python train.py --num_hidden_layers=9 --experts_per_token=8 --d_expert=96 --d_shared_expert=0 --vocab_size=15690 --rope_fraction=0.25 --init="normal" --init_std_qkv=0.0347 --init_std_o=0.0347 --learning_rate=0.000125 --weight_decay=2.3 --schedule="wsd" --final_lr_fraction=0.0 --dataset="wikipedia_en"
Below are experts of layer 6 (counted from 0) of a mixture-of-experts language model. Rows are named router (the router's row for the expert), up (a neuron's input weights, with its number) and show model dimensions 320-383. Each number is 500 + 40 x the weight over its row's rms, rounded and kept within 0 to 999. Numbers have three digits each.
Before each expert's rows: a language model's description of what the expert responds to. This comes from a sample of Wikipedia text that the model never trained on.

# expert 17
It responds to: Word-piece syllables inside transliterated non-English names, often right after an initial capital K, M, N, B or J, as in Khedive, Kampuchean, Karbi.
router:586583452498483552539515485492403520495435498434489508515562515511549509498509445501438502554462498498508426490444572518408509530415475502540487500568470485519494433490411516549459462479478492
up0:526499447510548471493528490592475537486527419551530532566490471523514429416506505471442493458552486581443487472468577456436474535505598564442446448452526478544489580552444494470527523481554483
up1:446494505455479513513508531550499536495428440403470519511525472416521571520486464477523440489534548467472540419471509542484509452543544497506502487454457499549510522524536508534513505541523580
up2:551480492416485509517473450497517565515558514529500457491525442507507503503479484546508486555487558454554508492478469456482518499469504500416411436472511559475536610507430508494530548497562479
up3:444589426485488490524498460512496487488480553495576486523547455560588505463438504526575489452504477515458446535500583459526477436470515518459524535507525545528495531508476515422470459544552488
up4:577541505539471515438538519467455535583503494504501480473456469501472471498490499505518550449458574484488501545505508442620504542497500568504566529490518493587546534539477465434449483518501470
up5:468466501481510496587555442480475465527461429505494503463484532512501531516494520540543475458480547463524522537525591477485524561476513482517485523541461558487529487462503525507501494524503480
up6:470519536529525532493488456503453583525415587515440474460478471532436537425485514453502563479552529445522530511482547509526483456466515477554478528501542530461561509549409568607504508514532438
up7:527453427523554415524508427497506429500508445464477497537484507475533493507471526386543466535502456507561501560520486591512456446535507540527467505538454531436529503492491473500449425532514486
up8:497505473547525571510472465432501475543461500479529530465491499464509498571504535423493460469501576480541531449522527550579470507505531476496482497464504472543426557501458490501502538495486479
up9:503464442453520463457546477585527458510413478522494511457522524538517481551518467499465505483521481476580525456559557484479524495507528568501555506437540516505519440529490493471486482557437505
up10:485524536447506556463449443518521482496513494512557453429451488511510540626523469550560520495431456534576534506524489465524534490457534536533481519506495484518611500482486557498554500412537482
up11:517517469587555544516507478482531550469410524450456508510530550567518538571542561512524538492497568482627478509503510452500491456493465509463484469488542468482499519567412586481553573497475523
up12:529522466549538518499467528521498513521529450576521426484476518509486467554464458516484541515590542574495465528517498469533530463544483427520461499516517527504534451560526468631491423509506506
up13:513448517547473498468449503520498466492476497575440521564466457472524504449502470442410515560463451464542529565468456468411569465470462458511585523554539478485503460487505465429542506441519480
up14:506477497548496496541507550487533449495467485555473584497546524495505456588470527479512590507439484491536497459563456424589508507487447486473478508516514515482472415534545522528484565493463491
up15:519523459525494531501501530505503542461549517475467537498535439511456539467515527442477486522490497496432534412566482559451475484407532516493451589478477495554412493503521485447447490441493546
up16:567446443540516534574539438510498506506543458481472482411527469477543441525527488520530498468461430481429405500540533476484538598520425526504549497462509475621503462474459543563426475543528538
up17:491469500484552501554513495509453563503498447520527492510429524456463519468494497503471459545501423546519432554492448543484514425483573523485473549512556549487542575525494464525510526470439523
up18:462524483485501504512507494480521541519518512491521574443514524463460562507518482540569500467483486444469509479525531479460421498510527506550448542523456533575530482477492496504429526479504522
up19:501440477482441537564503532527515562441491550437437512441520544440478480461475514461478479462442490435498539549439529443539511496521523508535481480569476545482505489526482451486493544462517514
up20:490467498426505480488465488455471518461564505527484504540547545478511578484517468442523504504461473524494598526515473534505453589466416431573498535590495494486541519520511534477496541516450573
up21:540484501467505472523465585497474601443471510466449529499389553560516511438462532484497493497479453483550503476532464532518483508472561562490507504496494535480529580534416506538478536546546466
up22:529552520486508463547470468463513529546544508455493531446523526509511500486465569491549506561514575508534525544484576542481515478505587494449502415495517535462470499456482483488500525449488605
up23:554515500473499515459490516499497501450472538419492430425547433460543565536460529533475540493471398544548544490509487541522470524450513543485508504488506508508494426487459494447498504510431468
up24:553475494511545503483464549461477474545513566518478481457466551524461517535499516512463550551443547434461478602549519496491565472486521525500483518527559447406445470520461473487483441428465515
up25:479476447446475517549481513478466479456460512509547542479534473485549451472427527471463485491485493527513542457428503509492456536491461470435440490535503439553603537440489514457486441489557487
up26:478505540524477498473588539510525496545482482462535525534559575473516512481477515474532476481482559477505469411529470519469451554508495497495454526493507480523457534534472490554492536601472513
up27:553562490543496453552429529468450544495509488468474493498493513454537523451547461491552511507481511483497604503528498529552464534522486531503460495538534523419525534506490502492564519434615455
up28:450496453579535423527510525569501515492537440504497510483537466519468502489484452515534483486501491505518473524507536526475460548460494488520547516529553529475492508560490534496509476566520505
up29:490509490495554497526505516473467518516544463511510467475587501524452522567551497496518499521500568406502503506405472511494560489477494468533546498541473467487429450483493565513514480398616560
up30:522481525487519523425520456472462520519474554542513464435496499490465472499521536583442531485469550535465440548452516496516527456498504451477446458521574501622469511558523434512544545516512524
up31:444542518528529514489467525494438565493449475476419387504479411556515625460470514467500518466474489487455538504478585475492555508470463473490503498575415452541522538468476454494493450504495528
up32:500511520522443477519490612526520491551525474486487545447509515477452560523461553414472544593573527443456538491496485509541542579463573491517535517491542479425472517482478509471540494496514535
up33:507427598561527475495483501423558444476462459436519542553503582467474489543459471490480562478480574508531514463520580565553526499489435520465517483428532506516481536517568481522450429503459519
up34:504459525481467483570512509485523486545481470494472506513532495500479502547526567495493552454529492432486588565507473519489477478521436568452550450548552457547547512497527473549526478490487497
up35:456514453561536525557462559478450495531532487513544455473564556543508523563499520526459557474525517529503476530447511516500489490535520499522508475579592543524540512494455533512538525466449524
up36:499419479459529538550554476498448493454461568513493459496527538473529551547571476483505505451449477493479470464466514500512461583582487425537465507566568473502563560510477542530448515487535535
up37:515515474397518491474496432484459527418472503467511510476524429476535458481490458481545528486548535493541436544487454590533521481481454464477559495442536510476527487543452508569504494523467562
up38:477531484454491438475499517475463521544540464484543541516520510500476552499518500492511455508447438449446545590517453537580482454565529546558479426521499446497538470424445479471490456534538545
up39:493586520525481532497480478474442552462475488465546473494539464546462533492484436544447546418486511524497487424528516433502405565517457555540466490550538460493509569523561586501536523461504499
up40:498477455483555513450560485463441489498485508505494476526529462484454462468485460467443530525452491440501470552529491571536504497522449506545465547505401454487539523508531576504474502490519560
up41:475508539556446468474540406526492451459584536471470477433496520457396467476561522476518500520434437494485500530506497509499525502485439489490516580588508552514516420527541497459518564485465480
up42:457446535426471498513493484495499532469520494493506453546483531479510482408496536489535459458581516489495540460475522486534435430491394410583473519535463486597471504468448570539515464465470485
up43:575472478512437467545489531492473457529458524549497634418431549529435520446503508560524424522556465505508456528510515503549461532470485472590539533481517553464528482489441557502497446504512475
up44:559527500470542440435540546491527570500508438494559506440522504460512496529551462555537504437546581541479514478489511476555482428504451535516462453483484521494501509524436540544493473479546423
up45:440500504390548447538549580553525559485487588465528482517458541455532493523521491502467492487518493469471533505490536508544442494490536511470486474496485563503537561485435576503495442456530496
up46:565518455503498533578439502504524520516476608497432505485512466444467468505516499596473501503500445470516468429454469380503448495446520472509568417549541492471539486479484461485532488498500449
up47:496475467570512534503517540514451509527426500355560507455486578470487502487488509548470466487478467490537456550534524520426432470515446469483451481535466497497513591481545512557465441470503549
up48:501518475532509528485608567534524498449474529539411512475498444633443502528543453442511436587460479469463485464450536465551501529515404503545442509487546569533487465445470507534521518417543466
up49:506530517521455511448488525502458476523527473520544516491543513522465451468483464478445457550462500493497514415516526536503429480517494479470509442481536603469492576380423539531456438444495442
up50:523543487503536458519462521566466517502471537477478501506517485477496503574514500534461504487560497448563495541486465460473456521517483544591519485525488516554516541452564499503452476445530501
up51:486483471449555537521439557563492525434528545501461476533453526498479559518498523505471509438493422519537552591492524532440447465432579553540449496565547517517586500591447499575541463516515546
up52:482513539577508481527501515505541453536507519558538535493519533528451465571492527499465496418601499528519490464487486500486538514476478437483517478503474517498520502469433548399451448463480503
up53:489482471485465484494505513504447570446555462454410437505457528479531476451494467532522540526491475499537494418502474494511487503554475524480470497513513454421484479514548462522552532543473603
up54:515474469511427465558509508568470494556459478508542456512541489458466532483468526504498529518439491495535528545458470460528412509460440481583504489493544529496522467472503466474492474497540528
up55:485463525419532471421528490465520524487475410493461453423494460540523546442496582574449537500464516519501501493486560468476489415547469483519501524478515460578495525469485471530477428489551523
up56:547515469550524463565534461473528541455499481470483465446528566468476484467460533509504512533553435535489534541524430472505465454497470432464485483494486473454494543451474570489505601526499415
up57:517495535479503491512517448495524548513524512532494496462585553485514518502455490494491520502422446408523512459527525489559506539539573486517443506518490519408525549501593544549467493474521452
up58:533512481505456548457521465436510458540521510527559469484521505524475514457473487504494478533475448522503510526505541480575558502549530527467369540556516471514485501442508564550565510526447515
up59:465496516506526558462463464498521512444508497496491537447533541525529550511471484512502491536389458548530510440455463439474433589493444467518509444540507488538562528514532492532496566504534529
up60:523492440509532568505417535526528537486468485449438579485598491417484482510546546533556491483499561429474501469535523591508476490470433502568505468475517518530537460524446564541527455545506554
up61:541533486534456492518536544427451485540438490552475532490421487502478480460507546500462511508472555532530547508431565473529482560545525553512510441510561422524559519495474538526577563468514497
up62:510508502455477508594542532509500550555493564546427472490482516476557511641488514473482446520460559482516572499528557487517521474502546560498461528529518532518567446468450548514514504441513484
up63:462514556469507469580424502543481483495488478486415413466472503508485543377513529506429537501505469507479557453566608556509470545506482527513467512548526483470463477494561474502577495539521516
up64:533556454449462529446486463517511557545457512481535470503467477478462502435452469491494487467477508530492474522461510523534467497480456537483530459544517412509490458494451531478523447501493574
up65:503503458508454521495449486474525538399517486504531456462539521493509484475496481525549491492453504509455462508442526522535443442523494516592451499497544495531481519487567480487518529476517490
up66:524487463526527505560381509530540528454482455556496495512476447467554552522467497514473450526468507466458486481447496494546523521520506488524440547523508526515511450556459480490541471491575423
up67:474478520509475522491493542453526459467481414425420539498567455583491485481447459562425459470485483432525537498558444486505515472495547527489526532511551555459468543516453498530472483509451520
up68:471501460435582524507440397547475483520496561562487442531492467521474536520451508489488503487499436449545483511457495531498516460495506478460449481504492495494529508524480516545489412429579514
up69:533527432512477492509473524536490519463486551534509506487461465533497495499477527553497495511477489520481450477506553522490510460480458492493464460421558513457488504476424552536497438446491402
up70:461440569489558525471482490544519507446489524524484510479425520493511515493583542527434487531516523483522533529483512453419565462469521464507517471523524452457553509508496455486524512517557510
up71:516553493456565500536507462488495529508479460491498454452491545451450531412487452562550525506423489565498476496463474543469499444526512406505433444492504513574482476506551537456510523477456549
up72:478540455568533490564471483455492521441535548589488535522445545467469509595579515485431468458524532463448471576540465548490473516512432435541488445454526495556559524457477577520480490489528516
up73:541503488519511472492531477510501497493436477463513482489487529572527360495522525456490512532520476514464450466575518477577440514490548553467510536567567488479514507548542544614531497450486508
up74:490508568494455541540536458498552522503534494482549467464516498570518474476461506508469461466535582491498514474484496497521498512552480512489533574564492542483483465507426515503575554567506517
up75:497492476592543547522561445436473485481487506550522458523441504531476466489510518500415578523501503494447579429501483480459467465540484457505520528604567481526571525496486515466472541497518543
up76:451495503496483431512539595554503539508517495549508549487549504478509555499530507475417559494536464395524541499442541488487516528483537529516475558476471547501516501499472552553521521572487481
up77:460548466463510445453429483428539424525510574442512554465404593520560413500552524494483476455465514573507542428522517433529485489550495514511509554437533606463435512484553552442462501496470442
up78:503554541452553517511502481484416440529424504506501526479531523421485501500551522437442536496507477526473540403585516479455560526528488490484496522467545519512531509501565438488546502497555513
up79:503569524509539499467437525476493504501545520508533490502461481454418423415476493564473496499477503563576516426527530528580527517491475538508486436543474556539547551490515482488579476477567457
up80:433510566467482492549495519539484533530537495459439543514476456522524553525470479486479478504414563553526477504535504505558505466554511566556525496539502466491509507502544485523485582568517459
up81:471508489488557496488483534527491447512487438486513510515519406490471595513483468556513539438577550488517539431528462526587502517507466474519532543497532542533500518544436518525451477435474459
up82:504537514485500542476434429457549490503488525516519468477552450474517426478519456452513452508422542500489548479501465491480475538423496496528481480513492459459512520482448516462461469547499532
up83:536516587454491473524420542491567495507472577422511513524510476521547509498469527395462473561551447526521501462441608535528524490529482543529468510577515451485453482478507514517497480528544502
up84:477495497601469499503574472572491544509543471547558553466553547582486510582482562489482452428450571543453483562555478412466516488479479521475477502487488494475438457481505517507501469499553454
up85:465420515448511548502498475472524551389512507502576401543478492503474504507469540542438523476545505447504551512527436436507512509500433454485520536537517486513530551532535493536433468511484493
up86:484496467449466458488527458560492494523486524513522559503552509452519620492519491538546528501474496551525520445580515574488500460488492480522472424479472540514492478484483499482473555512466595
up87:476462512545491447440510500486554440494546469533461485496425501576459483535506469455463483471481469533474480566474524461476504454428369436505591488509546514446489514579482521523547564575399527
up88:485519496573521502527490475506449514564495430526510559461507400459522494469425488518458508521460457532512507471521501502496496517475492569583515487596537482505574520488450495476559466516570431
up89:460467500478497525469459529456474467478465483483482544512471441561518490605498539501515548530436501466537532541492491490468504483548530480559504449546439559403516527424505541572460494489500577
up90:596510539544541528479501461434445510525535549542529430508544539532519460501488527461487537491453573410523528491511478554499525558500473449510408515518462561477558499460462520547480538493530496
up91:493478450555481503535504509533531611533551570562429495582520548473475606464465479558451491512529495494488463510497521535524508496521473561472458467490535493552491555584498576500461500510514560
up92:511447582509463512524508493465511506469402489474517519492469482387508457529438501510536542437525478418474501505514453443463581473550526560543479480500487538515556505505467474518425512493528491
up93:544507473538503451518581539467455515484478584591552478536506461429514509507499526474558542460518472504502453575530508503474518538422431465556491490483532556448544483444455543541502551471521496
up94:557452567442556462585487511535480503525528520440527510499476581521505458501506515541501438540516576553475484459486462495414470540540512445569478524534534478536436485438482465530462522512492542
up95:467492440539470482471549523476527524486478542489441504463466512483483458483481537546502511476488487505470518442527531535575528496524515505495441493537477459470521567511500537531561407480558474